config = dict(
    n_head=4,
    attn_scale=0.125,
    init_std_o=0.0408,
    weight_decay=0.0,
)
Below are experts of layer 2 (counted from 0) of a mixture-of-experts language model. Rows are named router (the router's row for the expert) and show model dimensions 0-255. Each number is 128 + 24 x the weight over its row's rms, rounded and kept within 0 to 255.
After each expert's rows: "mostly gets" lists some tokens that are sent to it at least half of the time. This comes from a sample of Wikipedia text that the model never trained on.

# expert 86
router [148 157 104 141 145 149 110 145 147 136 134 145 155 144 151 152  95 144 123 109 140 110 118 116  88 126 120 118 136 150 117 154 147 105 123 124 110 118 119 162 130  90  86 124 155  99 131 127 134 168 171 163 145 111 139 106  84 156 122 113 143 109 160 103 119 128 106 166 121 108 113 130 126 132 122 124  87 101 152 145 112  86 132 113 107 148 183 133 134 101 108 113 108 112 100 149 140 120 133 158 168  74 132 144 152 104 182 133 122 103 104 132 122 136 112 174  89 114 126 136 163 123  88 130 129  92 138 149 125 117 146 157 133 101 113 147 116 109  97 104 169 149 109 133 134  61 140 102 116 110  89 165  97 140 126 108 184 125 105  99  98 119 150 121 158 185 164  84 100 141 128 134 141 129 132 117 138 119 152 114 131 110 140 136 119 132 121 112  47 145 116 117 119 166 154 134 106 120  81 149 140 124 137 125 112 110 163 121 142  87 168 165 126 112 134 151 150 148  97 171 118 155 104  87 156 161 132 121 116 121 152 118 162 143 137 179 139 157 177 144  82 134 152  97 120 156 169 162 122 122 166 136 134 139  98 125]
mostly gets: "un", "ik", "ang", "ow", "ong", "ak"

# expert 39
router [122 131 145 139 115 138 122 157 149 168 140  71 142 143 142 129 168 128 116 119 136 132  96 190 188 148 137 125 124 135 161  86 148 104  80 128 137 105 121 111 121 144 163 117  82 131 171 155 111 177 116 130 121 150 149 107 109 121 110 104 130 108 142 156 134 119 129 127  93 133 111 141 120 143  98 139 102 155 110 110 166 176 130 126 139  93  99 169 125 132 150 115 129 172 129 101 122 124 116 104  70 153 162 134 130 135  96 145 133 148 138  69 132 147 141 115 172 155 142  96 137 122 118 112  94  95 143 153 147 139 115 112 155 123 152  85 121 121 132 132 158  87 144 148 105 123 140 164 138  96 119  81 126 131 136 159 104 118 151 123  95 145  92 135 148 106 146 134 119 148 139 136 122 146 120 116 101 152 139 128 164 171 136 147 105 127  92 123  86 109 153 160 105 114 108 145 156 146 153 132 137 111 125 145 125 100 148 142  89 107  82 127 156 132 129 103 158 170 125 117 119 100 157 116 120 125 125 130 151 109  75 103 159 123 160 155  91 185 123 149 100  94  44 133 154 131 119 112 113  75 121 103 124 114 138 122]
mostly gets: " one", " part", " War", " Man", " King", " son"

# expert 33
router [135  92  73 137 137 138  99 140 127 147 146 135 121 159 142 144  95 178 164 111 125 135 174 116 139 143  84 162 138  76 130 171 122 120 129 156 134 114 108 138 167 129  75  91 157 133 131 107 107 135 142 147 106 167 129 132 113 127 130 134 151 102 138  79 137 136 103 109 137  98 130 109 111 127  88 149 123 102 114 128 118  97 145 111 166 105 128  82 122 110 156 110 110 122 159 136 102 149 136 188 146  83 136 146 130 115 155  82 112 150 139 101 127 130 107 125 164 158 161 162 141 132  79 178 123 122 163 142 142 135 133 122 134  97 102 120 144 114 103 110 141 183 125 119 121 103 122 124 128 135 120 149  89 116 117 124 171 179 160 102  94 113 160 159 139 103 141  89 125 139 125 122 114 142 122  93 115 120 189 136 117  81 104 157 121 134 151 103  94 139  85 120 142 151 168 104 121 136 124 118 141 112 146 117 109 110 122 104 120  95 164 172 111 168 113  81 107 126 135 130 144 101 116 104 152 150 112 138 122 114 154 179 122 139  92 139 124  97 169 137  93 158 138  98 156 139 152 146 169 132  98 110 129 153 137 152]
mostly gets: "h", "g", "r", "ab", "z", "v"

# expert 23
router [111 118 104 111  94 133 143 138 135 104 133 173  86 111 131 136  99 150 110  84 114 158  79 114 129 141 134 115 137 159 118 142 142 127 141  78 129 148 122 123 192 134 132  99 153 132 101 123 109 121 141 100 131 119 161 174 122 106 132 170 130 126 157 137 108 151 129 118 183 152 104 120 116 127 132 103 142 104 163 151  99 143 156 123 120 109 132  96 163 119 145 124 152 128 102 118 196 119 121 167 149  86 140 122  78 136 103 132 118 130 121 125 154 163 107 122 126 153 124 140 160 132 115 112 129 103 163  88 124 136 145 125 115  79 117 136 128 126 150 169  91  91 160  86 152 143 124 121 118 109 164 121 113 136  85 153 133 133 138 162 178 124  97 150 170 141 146  97 122  58 117 169 107 158 103 144 138 149 137  98 112 155 123 134 142 156 148 124 115 163 147 110 136  89 102 145  70 123 113 118 101 173 125 114 151 125 129 129 148  89 108 113 125 117 117 134 126 110 136 111  96 121  87 179 106  97 146 124 135 140 154 173  99 115 163 127 173 113 127 166 136 152 144 117  86 129  79  92 123 128 154 137 136 108 169 134]
mostly gets: ",", " and", ".,", " or", "\",", " &"

# expert 87
router [151 165 152 155 163 158 129 160 155  93 152 179 156  92 164 158 162 101 126 108 143 146 133 117 120 160 128 106 140 147  92 146 139 101 105 124 112 106 150 105 123 118 164 122 152 157 139 121 123 166 144 108  93  99 101 121 125 151 115 128 160 115 174 123 141 137  77  87  78 124 105 143 110 106 159 129 173 103 133 143 119 120 119  95 134 127 160 131 164  84 150 101 102 145 157 101  97  93  99 147 138 146 125  85 129 125 128 151  98 127 115 127  85 134 123 104 122 124 125 134  73 123 112 112 147  82 138 108 117 135 135 148 168  96  97 141  91 107  90 112 127 124 145  98 109 171 125 116  92 140 136 169  99 135 120  84 126 139 146 118 148 118 130 120 111 141 136 144 170 161  96 109 130 150  89  91 147 154 108 100  99 143 156 166 161 166 160  99 139 110 160 110 153 153  92 147 165 144 118  95 164 117 143 117 140 153 144 141 146 134 129  96 152 100 113 135 153 107 166 118 154 110  93  93 127 158 132 101 148 122 173 112 157 135 140 156 130 133 150 135 147 125 140 100 138 130 146  88  94 161 143 134 159 149 146 154]
mostly gets: ";", ");", " —;", "%;", " ·", ".;"

# expert 122
router [137 120 111 109 141 111  88 156 143 202 105 101 108 136 107 136 131 149 186 111 140  96 175 129  99 149 106 162 127 136 132 100 137  99 206 128 128  97 150 123 109 151 100 128 139 125  83  95 138 146 138 129 179 151 177 160 127 125 152 108 142 142 156 161 149 140 133  78 130 151 134 127 180 109 120 152 131  95 129 105  90 152 166 116 142 108 102 162 118 126 129 132 121 120 132  92 118 122 143  96 137 155 157 109 142 165  75 122 123 124 136 115 127 155 189 135 141 112 106 118 116 126 114 135 149 140 108 142 136 135 148 115 106 142 151 107 140 151 135  97 162 113 136  97 110 101 139 143 114 116 126 161 148 145 110 119 178 156 103 126 134 132 140 159 135  75  85  94 102 145 122  92 121 125 140 112  87 100 112 131 120 138 146 137 139 102 128 107 133 112 135 153 114 148 150  94 112 135 155 127 155 119 141 102  98 150 131 103 147  85 130 116 152 105 142  76  87 145 100 120 116 103 154 137 140 155 145 141 132 124  86 152  92  99 126 154 113 142 130 154 125 128  88 114 130 195  74 136 142 117 160  81 108  99 136 126]
mostly gets: " f", " un", " re", " per", " inter", " pre"

# expert 85
router [133 118 139 153 146 129 144 146 145 155  91 151 122  97  83 128 118 166 146 124 142 149 157 120 133 115  92 121 148 109 103 134 166 100 161 141 133 103 141 182 101 162  77 120 158 148 122 146  96 132 109 153 131 153 158 127 118 123 125 118 145 107 152  97 129 162 116 138 152 137 146 126 119 101 110 133  92  88 125 153 146  86 164 111 130 114  83 109 118 120 128 154 119 147 109 106 139 114 138 185  99 110 124 187 131 153  87 127 116 145 151 110 115 132 137 157 151 103 137 139  95 126 122 127 132 134 128 144 116 130 114  76  94 143 112 136 154 142 108 115 169 131 141 110 162 102 156 122 122 162 122 145 118 153  92 143 148 161 131  75 144  96 135 166 125 118 151  83 150 147 138 115  72 156 138 122  87  89 202 101 125  97 102 136 143 137 121 119 138 135  99 109 120 130 151 122  94 162 115 108 149 129 131 141  84 145 160  81 131  88  92 149  93 103 154  63  74 115 140 164 148 144 112 132 151 159 121 122 116 119 129 145 137 119  90 145 106 139 144 167 146 146 127 107 129 126 147  74 143 150 144 158  94 148 128 155]
mostly gets: "d", "C", "T", "c", "D", "S"

# expert 18
router [158 155 159 161 160 162 133 128 157  95 160 154 155 105 161 155 157 102 105 133 160 148 157 101 152 159 158 114 148 146  99 136 125 103 141 149 110  99 135 108 104 105 152 121 162 160 158 111 115 152 158 101  95 102 104 109 158 150 147 105 161 122 151 118 153 103  96  94  97 122  96 147  93 161 164 149 168 100 152 113 107 140 115 105 148 114 166 131 151  99 144  99 106 127 151 100  99  98  97 135 155 116 161  98 160 117 117 138 110 135 147 113 100 150 101 126 115 120  96 156 103 139 107 107 112 109 101 125  95 149 146 148 154 120 102 155  99 105  96 102 156 113 115 102 106 154 137 128  97 138 149 154  98 157 127 102 127 147 158 123 115 123 148 125 110 152 121 155 162 156  95 103 144 148  97 100 148 150 102 101 115 113 147 156 158 156 153 105 161  96 150 101 159 163  94 154 159 145 146 108 159  95 160 118 134 157 124 160 132 163 150  97 157 104 105 157 154 115 158 155 159 115 101 100 152 156 146 128 143 148 174  91 146 128 108 159 123 148 156 123 148  96 143  94 143 111 155 119  97 128 153 126 146 145 153 153]
mostly gets: "up", " collection", "utch", "lie", "eries", " book"

# expert 79
router [155 157 159 162 157 159 136 130 155  95 166 153 156 109 158 158 159 100 106 136 153 148 156  94 147 157 158 112 150 154  94 141 126 105 139 151 111  98 127 107 103 108 150 117 155 160 156 108 119 146 157  99  92  95  95 109 158 146 135 104 161 132 146 112 152 100  95  93  97 116  90 139  95 156 166 141 163  98 154 119 100 141 110 102 143 113 164 129 151  98 148  98 110 125 149  99 100  99  98 135 155 115 162  97 158 117 114 144 107 131 148 106 100 151  99 121 119 128 103 157 106 135 108 101 113 111 102 126  97 153 150 153 156 123 106 149  99 102  99 102 155 114 120  99 108 156 137 130  97 137 155 151 100 156 126 100 130 149 153 119 116 134 143 129 106 153 117 158 160 156  98  98 143 150  98 104 142 154 100 106 116 113 152 162 162 158 156 101 154  98 152 100 161 157  97 149 157 145 149 105 156  92 159 114 131 161 127 164 130 156 147 101 157 107  97 158 155 119 155 157 160 113 101  95 149 152 147 132 151 152 169  92 151 127 113 160 116 151 150 128 143  99 148  96 144 108 159 121 101 125 153 127 142 149 153 147]
mostly gets: "ip", " wife", " term", "ner", "my", " size"

# expert 34
router [155 162 162 162 161 159 145 126 159 100 163 148 150 104 157 166 159  97 102 120 161 150 168  99 141 164 161 118 151 149  99 132 136 113 129 131 120  93 134 110 105 111 170 108 154 158 155 115 121 140 153 106  96  99  96 120 157 148 113  92 155 120 152 116 157  97  89 101  90 115  97 141 100 151 163 156 166 104 153 114 115 135 114 102 141 109 162 132 158  95 141  96 106 123 155  99  96 100  86 129 158 117 159 101 163 114 119 135 101 137 151 129  93 144 100 124 128 129 110 130 106 141 106 102 112 104  99 125 100 144 151 148 166 113 107 157  96 106 103 114 146 115 139 114 109 159 122 125 106 146 146 155 113 153 119 102 125 152 148 137 123 112 135 121 102 153 120 147 160 163 103  87 145 146  94 108 155 157 110 105 123 106 151 160 154 162 151 100 166  92 152  97 148 151  93 153 165 152 144 108 155  93 153 120 148 152 117 153 128 154 146  89 157 107 126 148 157 113 158 161 154 119 102  95 148 169 144 117 145 152 166  95 146 142  99 171 128 141 162 120 138 106 150 107 149 110 150 109 104 114 153 131 143 149 140 156]
mostly gets: " |\n", "|---|---|---|---|\n", "|---|---|---|---|---|\n", "|---|---|---|\n", "|---|---|---|---|---|---|\n", "|---|---|\n"

# expert 20
router [155 156 160 161 159 153 135 124 154  96 158 154 155 109 160 160 161 100 102 131 152 145 157 101 148 160 161 115 145 150  96 138 125 101 140 147 109 100 136 108 102 104 149 120 164 161 156 111 117 152 160 101  94 100 101 111 158 149 137 105 159 124 148 110 154 102  96  94  97 118  98 145  94 161 163 144 167 102 148 117 104 139 111 101 150 115 167 130 154  96 142  98 104 127 152 100  95  95 101 136 156 118 160 100 160 117 114 141 117 136 150 112  98 154  94 127 116 123  99 152 105 141 109 101 114 107 102 127  94 151 151 148 159 121 101 152  98 104 105 106 152 114 123 100 103 157 136 134 102 138 150 156 101 152 128  99 129 148 159 122 116 114 147 125 109 157 116 156 161 156  97  98 147 151  99 103 149 149 102 103 116 110 153 156 159 157 156 105 156 100 151 100 154 163  98 152 158 146 147 104 158 101 158 113 130 158 127 160 127 164 153  98 159 105 103 158 153 116 154 159 154 114  99  96 154 150 145 135 144 149 171  90 153 125 109 161 121 150 154 124 148  96 141  98 148 110 152 118  98 120 154 125 144 149 152 152]
mostly gets: "ung", "ang", "inal", " TV", "ng", "ing"

# expert 21
router [156 154 155 163 157 159 134 129 158  97 160 157 157 105 157 164 158 100 103 128 155 150 157 101 151 160 161 115 145 144 100 136 127 106 139 147 107  99 142 108 103 108 156 119 161 161 161 109 116 151 158 100  92  99 100 108 159 148 135 105 161 124 154 112 152 102  96  95  95 117  96 147  94 160 164 144 168 100 149 116 105 141 113 103 146 116 164 131 153  98 144  98 105 122 152 100  94  96  99 133 155 113 157  98 159 114 114 138 109 135 151 112  99 150 101 126 115 123  98 153 102 139 106 100 117 106 102 123 101 148 148 152 157 121 102 151 102 107  96 105 156 113 118 100 100 158 134 131  97 139 152 153 100 152 127  99 126 149 155 121 115 124 147 123 109 153 116 156 159 154  95  99 147 140 104 102 149 153 103 101 113 111 148 157 155 156 157 102 161  98 147 100 160 161  97 154 158 147 145 104 157  98 161 128 137 160 125 164 128 164 152  96 155 107 106 154 154 116 157 155 157 117 104 100 150 150 147 129 145 149 172  91 144 131 106 162 123 151 157 127 149  98 143  92 148 112 154 115  98 122 153 127 145 146 149 149]
mostly gets: "gr", " cell", "29", "res", " Lake", " Staff"

# expert 118
router [132 139 122 144 127 145 128 116 132 109 117 147 151 153 153 135 166 120 115 147 145 133 120 127 123 126 151 142 134 142  95 172 141 158 102  99  71 119 129 105 124 136 157 119 177 152  69 127 120  96  99  96 154 129 119 117 177 143 139  93 114 135 115 150 158 140 106 114 129 149 131  91  95 150 156 119 152  82 121  93 108  98 136 117 150 175 119  86 117  96  93 115 110 170 148 136 133 104 157 152 128 141  62 136 144 108 156 139 121 163 121 118 110 115 127 105 130 168 124 160 166 152  78 123 143 115 106  91 113 119 132 176 141 142 119 137 140  81 108 121 106  93 114 128 126 165 133 129  97 157 122 155 132 136 131 170 117 164 150 118 118 116 150  84 148 152  98 156 142 132  91 130 115 144 120 123 166 106  84  91 118 160 138 152 154 160 135 106 132 115 152 131 121 139 100 129 139 139 165 119 117 120 151 133 148 166 111 128 183  66 140 105 112  72 100 147 122 114 142  97 131 121 158 148 140 126 148 145  92 139 156 133 103 130  83 137 103 163  98 119 130 137 161 120 173 136 150 118 115 112 123 187  81  87 136 133]
mostly gets: ":", " -", "):", "—", " •", " "

# expert 12
router [145 117 103 139 142 130 156 163 138 137 158 130 137 131 135 144 147 156 148 102 145  88 150 127 138 142 123  91 127  93 139 108 149 105 136 136 122 102 117 151 119 151 142 130 145 150  78 102 138 135  81  69 160 106 124 148 111 122 133  96 176 111 163 105 132 121  99  98 110  90 120 111 116 127 127 114  94 115  70 127 117 106 182 120  94  85  68 150 132 100  79 139 112 132 102 108 108  94 118 122 116 144 149 113 148 126  85  96 109 105 113  90  84 156 116 157 135 149 127 107 156 185 194 116 112 173 120 123 127 137 150 149 155 113 105 102 158 134 123 136 148 149 158 108 170 133 162 158 109 102 121 147 130 160 123 143 140 128 146 108 106 139 149 100 193 106 113  94 134 152 118 118 108 118 128 156 102 150 143 131 100  91 129 137 155 138  97 105 126 129 133 145 128  89 117 131 102 171 153 173 134 105 178 138 121  97 110 143 165 159 106 112 129 126  85  80 110 134 156 105 160 139 140 134 121 134 171 159 143 125 152 160 135 125 123 168 145 152 130 123  86 110 146 113 120 151 118  93 127 140 132 122 141 114 152 141]
mostly gets: " p", " c", " d", " m", " t", " b"

# expert 75
router [159 156 157 161 160 156 136 125 157  95 158 156 153 106 160 160 161 102 106 131 157 150 156  99 152 159 161 115 146 150  97 138 124 105 138 148 110 101 134 107 103 104 153 119 163 161 158 108 115 153 158  99  93  99 100 110 161 148 134 104 158 124 152 114 158 102  94  95  97 120 100 148  95 163 164 144 170 100 151 114 105 141 112 100 152 116 163 130 155  96 146 102 105 126 153 102 100  94 100 133 156 116 163  98 160 115 117 137 115 133 149 112  99 150 103 126 116 123  98 154 104 145 109 102 112 108 104 127  96 148 152 151 158 121 103 151  98 108 106 104 155 114 118 101 102 158 137 130  97 138 152 155  98 149 129 100 128 149 153 123 115 129 150 125 108 152 116 156 161 156  98  98 148 146 103 107 149 151 106 104 113 112 145 162 160 153 155 106 158 102 153  98 163 161  97 153 159 149 145 103 154  99 160 121 135 158 125 162 130 163 151  99 156 107 104 158 152 114 158 156 159 117 105 101 152 146 147 132 143 145 174  91 149 129 105 162 123 150 155 126 148  98 141  94 144 108 154 121  98 121 153 129 144 150 154 149]
mostly gets: "con", " as", "ror", " Larry", "oni", " Barr"

# expert 121
router [129 136 128 136 132 144 144  92 150 113 139 100 165  82 149 147  68 117 110 125 105 155 149 123 102 145 146 134 144 161 101 130 138 123 110 107 149 128 124 113  89  95 119 162 129 156 141 151  96  83 133 121 134 105 108 146 162 130 145 114 106 158 114 110 101  79 156 164 172 171 134 169 124 113 141  97 135 131 147 170 118 142 155 111 113  97 117 126  85 118 123 128 108 103 147 131  96 125 115  93  90 135 145 146 159  89 172 156 114 158 144 164 113  70 112 123 168 136  91 147 148 147 149 154 170 107 120 126 143 144 115 115 135 131  91 123 119 129 131 135  94 126 120 151 100 124 112 147 114 143 155  81 106 128 158 124 127 113 140 158 144 125  90 180 122 153 176 159 157 126 120 107 141 151 114 124 125 146 118 132  90 164 144 129 129 146 103 112 127 112 142 103 120 102 114 136 148 132 159 132 145 101  95 113 137 138 103 131 163 151 100 114 119 195 103 123 147 120 141  87 158 151 135 127 110  92  93 126 137  99 143 114 131 157 198 140 167 152 136  94 135  99 142 104 128 107 158 171 199 125 140 146  83 146 109 140]
mostly gets: "|", " |\n", "|---|---|---|---|---|\n", "|---|---|---|---|\n", "|---|---|---|---|---|---|\n", "'\n"

# expert 83
router [155 154 160 160 162 159 133 126 156  97 159 156 155 109 162 157 161  99 104 133 159 149 159  99 152 159 161 114 148 149  98 137 126 102 139 147 112  99 131 109 102 104 152 116 163 160 156 111 117 154 158  98  93 100 102 108 160 145 136 103 160 123 151 114 154 102  95  93  95 120  95 144  96 161 163 150 170  99 151 114 106 139 111 103 151 113 164 129 151 100 144  99 105 127 154 102  98  99  97 136 155 117 158  97 158 116 114 139 110 135 152 112  99 149 100 126 114 121  96 155 104 143 108 101 116 109 103 127  98 155 147 150 159 123 105 153 101 104 100 102 153 113 124 101 102 157 136 129  97 137 150 157 100 150 126 102 127 149 154 122 116 126 148 126 110 155 120 153 160 157 100  95 145 148 101 100 150 150 101 103 113 110 152 155 159 160 157 109 156 100 148  98 159 160  95 156 160 148 145 107 158  96 161 123 131 159 126 160 128 162 152 103 157 104 106 157 153 114 156 156 158 114 100  97 152 152 148 124 143 149 176  89 149 129 108 159 122 149 154 123 144 100 141 102 148 109 155 122  98 127 151 128 142 147 151 153]
mostly gets: "h", " been", " Revolution", "en", "ora", "era"

# expert 76
router [ 99 133 134  91 116 130 154 123 135 124  69 140  86 100 131 125  86  98 122 143 133 166  94 155 179 106 156 112 136 140  92 124 102  97 103 119 199 174 110 123 151  81 131 123 150 145 154 131  79  93 117  96 170 170 142 178  92  99 146 102  93 137 163 148 111 178 127 121 194 103 104 107 145 130 159 109 135 139 107  93 148 129 102 131 142 137 116 119  92 145 125 121 136 139 123 117 110 118 127  93 129 178  73 114  99 168 144  98 138 142 112 108 170 170 104  94 127 142 112 125 163 109 110 109  97 143 126 111 147 122 157 136 128 141 163 133 128 122 133 128 120 129 110 158 138 141 133 144 130 119 110  96 126 113 142 168  95 154 131  93 168 120  95 130  91 138  88 156 134 124 134 146  97 138 122 122 130 162 108 124 106 100 130 127 136 133 158 137 147 120 145 164 151 114 131 117 123 119 146 130 102 148 169 111 154 131 139 141 135 143 128 131  99 111 137 145 157 117 145 128 132 134 141 160 148 105  82 129 157 116  93 172 137 135 180 129 122  84 128 106 126 130  73 126 149 122 145  85 120 105 107 133 146  72 132 136]
mostly gets: " was", " is", " that", " were", " but", " be"

# expert 24
router [129 152  93 132 166 137 106 101 153 127 115 132 154 181 149 139 100 145 108  91 138 131  72 117 151 121 115  99 160 139 106 131 118 123 108 143 102 111 127 114 109 127 102 109 131  91 157  88  87 162 110 156 119 158 114 125 128 132 104 131 118 102 104  77 152 110 153 163 103 134 161 127 110 139 102 144  83 161 134  84 151 108 124 133 117 143 151  98 143 135 170 115 109 141 147 184 164 144 125 150 153  94 112 113  99 135 149 142 128 100 113 173 174 111 103 143 124 144 164 170 168 104  98 154 141 107 157 103 131 124 153 160 135 123 131 121 103 112 107  93 159 143 101 122  84 139 133 107 120 160 165 164 135 130 136 122 140 136 145 136 104 158 136 102 110 150 130 115 141  96 136 140 158 145 106 111 146 132 146 163 125 129 137  89  77 106 119 103  82 101  77 132 137 108 143 170 130 150  94 110 126 121  71 123 124 102  77 132 139 156 151 126 156 128 144 162 161 115 143 163  68 158 132  86 142 152 106 140 120 151 148 159 140 121 159 155 192 141 146 127  99 157 125 115 134 143 152 151 130 136 131 103 147 127 109 119]
mostly gets: " China", " Germany", "han", "shire", " Ireland", "iang"

# expert 61
router [154 159 157 157 159 157 138 123 153  95 159 150 155 112 162 160 159 107  98 126 153 140 150 103 153 159 157 115 149 146  92 136 126 100 139 142 107  95 133 106 107 105 147 113 162 158 158 109 115 150 158 101  95 103  98 109 161 145 134 104 161 121 147 111 153  99  98  94  97 123 102 145  91 158 166 149 166 104 152 113 101 137 114 105 151 118 161 128 155  99 147  95 101 124 148 100  98  88  97 132 157 114 163  96 154 117 115 135 104 129 156 112 100 150  95 125 115 120  92 149  99 140 104 101 108 109  99 125  98 147 150 152 158 127 110 155 102 102  91 103 154 111 117 103 103 157 133 123  96 143 151 154  96 145 128 101 133 146 155 126 113 120 144 127 102 154 117 153 157 154  98  96 147 149 102 106 151 155 102 105 120 110 151 156 155 158 160  97 158  98 152  99 156 157  99 152 162 148 149 105 154  97 158 112 136 158 123 159 128 160 149  98 159 105 100 157 153 113 153 154 157 119  99  97 151 149 146 122 144 137 166  88 154 121 102 162 119 150 150 129 148 104 144  94 143 108 148 119  94 117 151 127 143 149 148 152]
mostly gets: "per", " Australia", " French", " Switzerland", " German", "min"

# expert 19
router [154 155 161 163 159 154 134 130 160  97 162 153 151 107 162 161 161 103 102 127 157 146 159 103 155 162 157 116 147 150  96 139 125 107 137 149 105 100 137 107 101 107 158 119 166 159 156 111 119 150 158 104  94 100 101 109 161 148 140 105 161 124 151 110 152  99  95  95  97 123  96 148  97 161 166 147 168 103 149 116 111 140 110 102 151 117 163 127 151  99 140  97 103 128 155 101 102  97 101 138 155 119 161  99 159 116 119 143 110 136 150 113  97 149 101 125 113 125  96 156 103 144 107  99 113 111 104 129 100 154 151 146 160 118 107 154 100 108  99 105 154 113 119 104 104 157 132 134  95 134 145 151 102 153 124 100 136 149 154 124 115 119 147 126 107 155 117 154 161 157  96  99 151 148 102 102 151 155 102 102 116 108 146 153 156 160 158 101 159  98 153  99 160 163  95 148 160 147 147 109 153  94 166 115 133 159 125 163 126 163 151  97 158 105 104 157 154 115 158 156 155 117 104  97 150 152 147 135 143 145 172  91 148 130 111 162 126 148 152 126 147 103 143  92 146 109 152 117 100 123 154 128 143 148 150 152]
mostly gets: " April", " killed", " June", " around", " murder", " prison"

# expert 13
router [117 123 132 128 106 116 144 132 130 110  96 157 143 177 151 125 136  97 100 151 145 152 145 125 105 103 110 135 101 143 149 127 162 122 146 153 170 132 150 121 149 109  95 119 129 164  97 177  82  99  72 147 137  89  93 144 143 112 118  99 145 135  83 172 131 107 165 113  99 153 102 109  96 153 167 103 152  90  75 164  85 138 126 117  98 161 123 145 122 134 114 120 118 148 145 144 112 126 139 149 122 155 120 163 144 134 144 159 125 119 129 144 103 117 140 114 113  83  97 129 171 120 107  91 138 110 138 105 110 149 138 150 132 132 110 137 153 135 110 153 118  90 141 196 152 142 101 160  97 146 132 120 117 144 119 150 101 144 138 104 156 106 121  92 159 130 115 150 164 144 124 132 137 151 103 152 146  88  84 100 105 115 107 141 148 140 109 129 134 196 150 126  96 137 129 124  91 147 129 117 132  99 180 129 132 147 150 158 133 136 104 121  74  83 153 163 101 137 145 110 136  90 147 166 145 114 171 114 122 131 160  86  96 127 113 117  98 146 131 115 142 146 120 112 145 145 167 107 154 147  81 156 146 101 164 125]
mostly gets: "-", "=", " •", "==", ":", " -"

# expert 100
router [156 153 158 155 157 160 133 127 158  94 157 158 156 105 157 161 158 101 107 131 153 145 154  99 150 159 161 114 147 146  99 135 123 100 140 146 111 102 130 106 100 110 153 120 163 159 157 109 114 150 159  98  91 101 100 109 160 150 136 108 156 127 145 115 154  97  96  96  94 121  96 147  96 159 162 149 168 100 149 117 106 138 112 101 150 114 165 130 149  96 143 103 101 124 149  99  97  97  93 135 157 117 163  99 158 115 113 139 106 135 144 113  98 151 101 121 113 124 100 155 105 143 107 103 117 111 102 127  99 149 147 147 156 122  99 155  95 103  98 101 154 112 116 101 106 156 134 123  94 141 150 153  98 163 126 102 132 149 157 124 116 122 148 124 109 150 117 155 161 158  96 101 146 155  97 102 148 154 107 104 115 108 153 156 163 153 154 102 158  97 150 101 158 159  96 151 157 144 146 106 158  94 161 127 135 158 125 151 129 159 151  98 155 104 102 156 157 114 155 156 160 117  98  97 154 152 145 126 144 147 173  89 148 124 108 162 123 149 153 123 146  98 144 106 148 109 157 119  96 121 154 124 142 146 154 150]
mostly gets: " yet", "ne", " ​(", " December", "ween", "if"

# expert 68
router [143 103 161 156 154 146 151 125 135 122 129 131 122  92 154 157  87  99 121 158 162 104 161  98 122 132 143  96 151 158  96 145 143 109 137 135 171 185 141 129  98 103 141 122 123 135 155 159 157 124 150 107 111 104  90 143 165 157 126 136 110 161 121 113  99 158 131 172 144 159  76 164  99  80 118 139 112 102 171 122 117 153 121 123 171 111 128 150 108 111 103  92 120 103 133 179 104 103 109 167 111 142 166 163 123 115 140 178 108 161 140 175 103 116 115 101 168  96 111 121 102 133 121 205 153 175 123 100 131 137 103 138 148 106 151 144 117 102 119  92 130  90 123 105 103 138 119 128 110 107 165 133 120 167 163 119  89 170 147 162 111 111 126 146 140 141 122 145 134 131 102  97 133 121 112 103 129 137 108  89  86 167 109 136 138 135 116 112 120 102 148  91 139 122  89 105 153 133 150 117 161  78  92 120 152 139 113 142 134 138  89  96 142 133 130 163 142 159 123 147 135 129  87 122 117 125  92 111 148 146 148  92 138 128 139 155 150 168 126 115 113 139 131 108 151 118 119 133 131 130 156 131 154 158 118 141]
mostly gets: "\n", ")\n", ".\n", ";\n", "\"\n", ":\n"

# expert 14
router [152 155 159 160 159 152 136 126 154  94 159 154 151 109 161 165 160 104 103 129 156 146 153 102 149 161 161 116 149 148  99 132 124 102 139 146 109  97 136 107 107 108 153 118 162 160 156 112 117 154 157 102  94 104 101 112 158 151 135 100 160 126 146 114 157  99  96  93  97 119 105 147  96 159 165 147 167 101 152 115 105 139 112 104 151 115 164 131 149  92 145 103 111 128 154 101  96  94 100 134 158 114 160  97 157 118 115 141 106 132 145 115  99 150  97 126 116 125  97 156  98 142 108 101 111 111 102 124 100 153 149 148 161 123 105 155  99 109  95 105 154 112 123 100 102 160 138 127  96 139 151 156 100 150 129 100 127 148 162 125 118 124 148 125 110 155 119 155 161 158 100 100 151 145 106 101 149 154 104 102 115 110 149 162 161 155 159  99 159  96 149 100 158 164  94 153 158 142 151 107 157  97 158 114 135 161 124 163 128 162 153 102 156 106 103 157 152 112 157 158 157 115 101  98 153 153 146 126 143 144 172  91 146 128 108 166 121 148 152 124 148 101 144  94 144 105 150 116 100 120 151 132 145 148 149 148]
mostly gets: " More", " Res", " Martin", "rec", "ardo", " occurred"

# expert 60
router [154 156 160 160 161 157 137 124 157  96 159 154 154 110 159 158 159  98 102 129 159 147 155 102 149 157 159 113 146 148  98 133 127 101 137 148 111 102 141 108 104 105 152 116 163 160 155 111 117 153 159 101  93 102 101 107 159 146 139 101 158 124 152 114 155 100  94  93  97 117  94 147  94 161 165 145 166 102 147 116  99 137 112 103 151 112 163 131 152  98 144  99 105 126 152 101  97  96  99 134 155 117 160  98 159 118 114 137 112 134 152 113 100 149 100 127 115 121  99 153 103 140 110 103 111 110 101 127  90 149 154 147 153 120 105 152 100 110  97 101 152 112 122 101 102 159 134 131  98 138 150 155 101 155 128  99 129 148 159 123 115 118 147 124 110 151 119 155 160 156  97 105 147 149 103 104 147 150 103 104 116 111 147 158 158 158 156 105 160 100 148  96 159 164  95 149 158 148 150 105 159  97 162 114 138 159 125 169 129 161 154 101 157 107 103 156 153 115 157 156 157 118  99  96 154 151 146 131 143 146 169  90 145 129 107 156 123 151 152 124 149  94 143  87 143 107 153 121  97 122 155 124 145 149 151 151]
mostly gets: "isc", " Sc", "ac", " th", "uv", " numerous"